config.toml
n_experts = 32
experts_per_token = 1
routed_scale = 14.3
norm_eps = 1e-05
tie_embeddings = false
beta2 = 0.95
seq_len = 512
steps = 6267
Below are experts of layer 7 (counted from 0) of a mixture-of-experts language model. Rows are named router (the router's row for the expert), gate (a neuron's input weights, with its number), up (a neuron's input weights, with its number) and show model dimensions 0-159. Each number is 500 + 50 x the weight over its row's rms, rounded and kept within 0 to 999. Numbers have three digits each.
Before each expert's rows: a language model's description of what the expert responds to. This comes from a sample of Wikipedia text that the model never trained on.

# expert 31
It responds to: The adverb suffix ly/ely, e.g. broadly, strongly, moderately, plus common words such as all, other, more, year, again.
router:434554547533541522554510537460451517433532446476387577456430509565499560522441453490514467469516454504465418519476473501553427448570494486570573547476585458567480460515549516447459444560456506473462433440570477538464453420548443396524563462602518521452488523440508527459580488495416506543551568385487482488477521512538488456543510440574512530495489397624543464446457462426551483474485485461480436477512606536511520528558449519550600547402475434462580467484503598470546477555557541
gate1:524510458585524446516495509485411427434581512485531498569496389530501593608503529481555447464467511458495514412509450526448551512567503490585434501598483501486588489584427519532495430443585475453553484383548546449479500501570536451520504490486548487503489494460514448554462595432428538517454522459439384419536499449499528495505492588485521505581448548557451463501482450418445649530458533575536489515472481448460468573510456475490456626431456491510438520550542479493559524549547505
up1:527454537531427502621433535482523443499532454457488510539466503394519455544453534498359479500529578481532538432466534406492440469524487536566468455566489588496533534443508516444483441423459512439572454473457543481471495481582468590570518485519506449529545476615544480544555487528451535472485464504505557564497456459486433490533509531526439482512484571528438490404527575487480559381554592537450486451443576485419463404581519468537507461560434659558500519554541483531508501421539523
gate2:520608462594532393502532443417401403451473450523506498458495447476478458572548445605474494525500482507495455477436537621544516551531503520555571419452456540499467446547563443459624508632402502541452535504502575517466454510512581393489512509500539501492509477553524542481416520501516534451437515519507494401480534474455533491535506522473520468539458507580488470540484431485492524553545494480522554460452603517460629510487444533502583470405497415463470442403532528522559453546529524
up2:464477554482377595469507545534614575419494524498511506511507603355536495441468501449509463518511511546529551556566438341453491526477522495494557522572539510520454564406386502471450474455503472487557419551559509534462440494541458574493527534532491434418483624479469497481550551500479514522561506498470489481523444452522485466492487518523453529520546478488496409520480538512508431473553502530470453473494511511538402451624401447496450526625556558555488628506474546480461503462485517
gate3:568603470536531569477549544538497554401501524511504431465489628497382540491576480513517492450522545372523484468407573595502518429497440511503487492408542405504526546529441503459503522471598429491494495537557491513514477473557466480416461527581448521503467623459542502422534526545508426526540539527487566471527503415525464530521516486556471530460499447468553560490478608474528527517499443472500471470607533503494473502466499477475522566352581425503427387417550466493528538486461467
up3:516446503572471436430526510545503474583458470463404496436530533443510465504502536481490597518481506650535513532489482436441507528550501505601464567528430512464503526499563474549509474515503497571578486502414537481490439474528478523560625496488544479426490477501528514604485483430470520562375437473578446534528539411535459365512510487438589538549587580484425439507542472540459509510411452510459497512461432485539525499535469463522414503475559498462406505576446522539564542572533382
gate4:484522549539573551499494490552476575462627483550525450552502449479544447438467433540439495396542491414546412548438479547527475461354497525446528487498483508488590462506570512547468501564535440546439497557530535538457489458351589536488485528583501628508470567447551474519457504521495410532534523529469497514535438469482633538459515503448489472446503537503487500432408570443519562485582479476458535502546540496550490468462546383558497452430442488467597469505528545448474515425509534
up4:373574525527500526476497501392495410514557459489391437536532472497474415481494482514480509470500506458545460488487487566470456466517482521439440463509448540561499422495534550603534500501442569531396502505474562565501519509511587578568498525516500526560544507471509455506487572504518459525530450438481403449461509476437505503491470544483591488567535611565430491451460577540504484533523469376533522532511502571397544438574441553590440419522459483557404588568489627485511526435557451
gate5:496521554477456454454519511464540536497556572434481541420522514450471466611396588462450477484501452536414481448477476581481559539487419513632535424523558440486487539492486490522537488554485521574500537506516605464513495525613451553487478553499410520521515468433413464490528596462562557469565484392472591549462512531514504469553465470364443525517403511532430492459503493421523532548443550546528399463509518477561492526443518533535498485554488443536521441491391483547502574604523434
up5:498456522481404442502418527514452504406469576526496499494488588435473469447544569497582447485537540455479547515498496535430482554450439442496515575550417504525556464482519444483478519565515511492525499480589451545548480580480502512599511461585470488545397436589588544506559481554522512546630513476487460407472530474414479561483526516495526463467510422464509426507486520449494434399445472525486574491556429450516472463413478560504556580513556616465438516486520415418518523572624544
gate6:452466412560534521456508518530433466500402508461392529559438537500516535522491551429578566428406487565466466461507507404519434401512577578554443484446555442557474502528527506430476410493475543532473506569465488445522490440461472487575558530508503497534542430483553495499508507559530450519418545488534511542536433482458532485529542576441496499495496532519553588438536450442494626526478470374461466574515498470524483378516510498484586447604597510578541518537565569593445439467497501
up6:509488455493423611501609434529495560574569465485502506426475541563393551554504568513461542457473556553509539546546493494440500546494509553558408527574446480535438465472438500504482531562547508494571435581490542594488474546507451477572510533550509419483420460505451471528483453504456567455490516505478598494472428493527497514489469487491557506572504461504490394484428495472506416471566465465550555437417501555643546544450456439423520408503480654515438531472489428416516497506520428

# expert 10
It responds to: Forms of be and have after a subject or pronoun (was, is, were, had, been), plus being after was.
router:464522522504403536433544495554472507548478532539472489512486540503445586472472447461519385450570433397531450503477478429456445366549525544492433530441597493512500484481509497544517434543515504476550497471569468548355506464416409436525495430535578550525542498407539455425573515539536545511492556501514430549485553536534521474544548463491560520534558438566569507491591428554429429507442460556528531496495544567498513442538404529496414502476562447448563442544514518478468511612580536
gate1:408525551509549449537477536383457495506462529501470473482527500526477482581597418486515419486517557424459444499421445448464541596532536493488487359558542585594493479566526545538524431522514511513478541467487484422517489420496369396482475533583482491528487585402494472491517486490530568556446519501512485468513542622513477531538536522464497512483644455447505479518444462535512434574461531490488597523571499521475483541470489534399442482499523441505480453552503490582459525601589429
up1:618451441520459544435516495571492490459518486541529489528477520519520471408424563552468605541456495566541544423603522597547446404467475466504561616460478450467517458397489472445514551453502434508476459525490529580534489563483557574529557502477531517490506397536469524547485447481453464476532538499546500551484444447485545457446550464492498487470380570538432541494543563472480549345525489550463434437532520411562548439515540477607542547443509515509544569473487474407495512442446570
gate2:545575450483404497457536475576545510546617469525519478550465560438516475507521521482455502552541522442469559521494416488586621537536443521408504422436539492483562524472466536486491486532571345505477468435549466455490563497515470530490565432556493574424501383432487398464526502573580498610450445518472475547460512540410542491557555542504589505479577484578452487458522434491486440501520473569483484422483442513493526471580461549523566521463530510503502477439414470515579530391501486
up2:474507512433552483419422524501475456374522487503516453535547466485495491487438502527530450612465579490531515470469605450398399491452580535564558499512520442496489526494468448520488417590394493529588506523446553493483495534464522499518457474457457517614635568544462510625509504518432486407539493372552593539533479487506486522515515498499530548504511459528495507529532548551456548435474565369446514509495525533436424514516572410472502527499455453466523466575459571487464493605491524
gate3:529503495485467571467453474463535406511482567579378456466542504475423585555427434416518574427487450506568464455448461453491481455445539564515573504455569567560576613512434472445453431526544528523560460473515546396553581452503434478487485520483509564461429463583505474454431544466496517468546529556546452497514492521443457468511557527535402562534535490491645421498544554521479498612444493556507526570410504528449534537461543487457461538565447494463574544479551463526414526496484508
up3:494593451515474547558478451526546502468504556465453483504441513464511501524467543497454514545456562468518583471549478563497566515423523500489531552487489605453461432526504576498537359480431611440533467440480466474564423470507589505355503503512431458459597487496525484559559542558581535529523483459392557492557454541526444502422503542535474545509463463547508423510487536462552540584419475459546480450612499523496489468570494476531515479441478429407550451512437569490353502567470563
gate4:518432547541601544473462487471493525509517480477500440469577563515587575622553473517509494510474457487520418398499550497456469450574532469496411525512466429462471472484499519490420428537550502456479517520497535535531459479566507465546476482543493427444494430516561378485481589520634382457532487528456488561539587424550589533579489480610528415514496387446502570537456485544497446572516539457456510541480493518529468491549486419440433381453488506530520520547516525433550510558448576
up4:564432466470544539464518491524536522479479499466541418529497541460595512512593518481568473540441518499535520510497554533516487565496502503478505581568478420438417316540493499505418430490452607457530502544542591523481477538529492413534479502449505483500538408560566468456490537579595477551462480473533561519565561492535499579453569380498508463543430456335411554505442506587467458472508469441447486550515481479501500492509417483476493459527520538492423543501610509483467515539402554
gate5:514533546515447509365493439510536558519523429555457519438406557496565586510526541449562499583536491414495513424479514486397486517492523489549459539487527489434469490474488465440514502535408454532544588429388476578461480489563456487573530455621502500488556438495568478431506480428556423583507535471535484522473448528515394458405448547513575522527523500467476562449558547572567560540477510461453464589510568535412504514450539558393544555458443514484526453554468525439519490519600497
up5:589486570468456513462434496460385442420483485509461550519541484424447527516512478526462545548514449490503493606511515529533497481478485426477550478495542554358498466497526513545539519520568513511505500600504505425525504505546454544487563621449573461528477489580399417532538395607490567471560438530516455521498470388472512450505597472507452544415600492478568459503445481493438433441489444498469552497538501587530543451442456403587504461479615527529485472533525481537502592529433537
gate6:437543464553500509454581495515405470408532629493474361497529493630524634568496521490499499394507517588453532440506482477492534500570482511479486516496512524438503448560512498533531410646477505448561550471466529540522395421517594444509519490528479522484502510483527526469508446576470527489540517505528547452477480497460442580529689470569524476537457505495455441487444509565446395524455457462527475500449409496521572456498460518517527545457525453513515389466464502507532495490478537
up6:448550490458554439427561433419479507522453510536512494534533463567487560431455482502535483415477522565481467551389542439461497562578485540595443454477490507495503514671537515591506485527436504518527408458472515496434464561572529483531504492461546542571449527444521435519630460486552457576414467506542511565488499450466411491512455501499536511421521430418507426481528468456467520588502448472442568541404500437511595522515569474495582512489529599586486476474522490451420544556482556

# expert 3
It responds to: Mid-word syllables like id, el, im, ad, ul, ong, often after l or r, as in Holiday, corridor, Trinidad, pleaded, experiment.
router:481502463509532467542426393532541423404494546474525523478466563515509479494502469433556443546475537490503420437500525469532508624486437497524503492490475462513581590576576415447448530482430489529505403397468519471550505551487545454506426536562410430417435451497505547513467513472396570474497463486436423475376510465436495495553416498419449489419450587590410516477594488535489581491519506548545481514408472506548494562518540529460532521560473507453541421396476498471464498534494451
gate2:468417496570472485441488533507501458452525618480503404451447493478459600548561487466498441531636458525469557458484537480575479573569446482489440612511559521467508554501526466460497537483516474519440493485495583480559525628518493471444457565445466446465465423521552476521466565429412521521538465472491451462603568530513440545617500505409561401558500559515528435466513474428531479576471467488479566537410576524468468474544532526528543498563486455350448520558490472487520440484526494
up2:434499494381618540511446464430521474470458521388561570574501523528489523444481505524472439512604421476515580532564532570422557579434538546459509441468452436459446449480499501510520526530450470490458484481475516477661432577592509532462404444513510461408531506499483427491507549449416384445526459531503438522484490514504492442592512438523572470447491542468584577539491483509505493573535496475543524569523471485531423552552496591496540469432588569524543544474455561523468486506523474
gate3:449429363514509563435480467502609543427554550529588361545501529440475518510459543399486556493555510455519601500550527452498442491540501557523494473529532529442595514512576455389405556582509537479531476508516531492510479539494544449402509568531473476479451524410500411560489507498553531420543507562446384468471453521494500547489502462530550562544393498476520579509527484434539447491497534499547440432478486512498489580460575511445523372444464563493521519580550536479566475520480483
up3:610600469468492450454587573466521559462482490552481593503511430484469507564508506452486407380490469545504528591452539464531497582491421556534554480496501530485447422459424454541528458493560541509454498520555483567466591496525464469455539569473510579510496488645460489474441506503533574476471502467522488464545505495517487512431518537444460493468445513427499480461466633542475546508563571511531519459455484558508474464578518547510467606424541402556494407493495504391357480421529462
gate4:571479533458496456554536526528408437385480511478593362476567538568507490489552462507523527500497543457468446431428471517504508496473370475539457508513613500512453544501552558556514556494514474551492467442537430485562433558491537448521531379435536609474411433558573589473476497538531481526483522488537467499503517601597525493464488502506474419554397508448425428479514539567547550390520562483431483549493513490517408450508582439522557536521524491483566569409461498521491504505525512
up4:506484497506480489528543527498495421470622500559455404454500536552442475508477449477432506512562575458508489520433428570464415517477558537489387476483537526494475414473520446638545470539466517522480468457457573480491465586505442540561571487595449499455642519509535575501528454551377578486496504515436598527533477501481449456568452513527484411498458464541473446468377524531504539497438588502523584560503582530452467482554498504570492422460521528488501477523551434494368537544504518
gate5:532492496498533437576481529492457519475568578442471490423535454540475483463550408489465505507453584421517522469437588533433452470518498537535482533379473494510461487493507442520499564460548529579502385467598535601522481436479477449487538521572399606434507429496485544477515473520382482606559575421562503516491526510415535579455500487380569431551512621534418529488561442552456476494491553508480502484540432437481525501525490491497445502533530470439570507448504582538551598499517489
up5:544451465447494507480547494561428455577496413480513543586506569418458494405485393459490529410536519508522475537483597437567486532406581537518505401534544492453588517503501484526544457537543514524564491463486564569501504480536539589544498522451490409498428514515517410577476492455484470466459559525475468494470371500502531464511455427501440568487546531446530481552505462522512410507473515544582545411453534579473528505495489554601515452439606496607511456499527448541361462594500494
gate6:535478542514467516545534502524451468376533456556512401417484513488508473525556453287528423574487529456524502526408457491525521463536450456512533397520538570495530437529489442481474539515478415640478573500448562481459502568600522500447487521546536517539512526548518489473510484532452505499443405452577385491492526478508542420496467477524438574492546502564602469502538516445463528509438419479439490535536501540439588477539458497436591541555583486522565532537451512574468480508509564
up6:484429444570495568568389414530524540471577560476468535517507469500473457527541541424578476383567508513461587435557558502507458466515540449530480526508452545506397490423605532523449507434498516473428501531522500522441464515516523508553480497440545517507480392555491532481570521584515442473491488574441524517559423504478528564535526565408419573502463493402519519567600514626433521528517571398593475489508384449580475486472459498485439519492479499427479490569507443476563497530486459
gate7:547528497482537464521593480521526529444575537514527418477502516509438566530569592452496404542524443446588448496488489582560564516526454448496504399529539450519459509457531521408510443524520525464429534469542559468450485452452511545568550485520514552513467384461538535452625541464436574471435499512469488485496517512528469569563438445402432499488411483446456426601498597505559471586523466537582427551459534521516442560486588507468547533582464542523437481436492419469438419567468470
up7:602550486468554517501460426473537481522486463550548570476521496443519465507618474476461425446474445558583492571485515574567509538482402533507457451474477587444482455520490444526536463455435526568572457588450446498513414527575498468516541529467417431425472452461391494482601565566483507485563612472474490455507470423442565525508410478501521466484439575517519522532487476549628517520489437563569539389503494509545469447502487501434521489547463513540636497514458535471544416535528432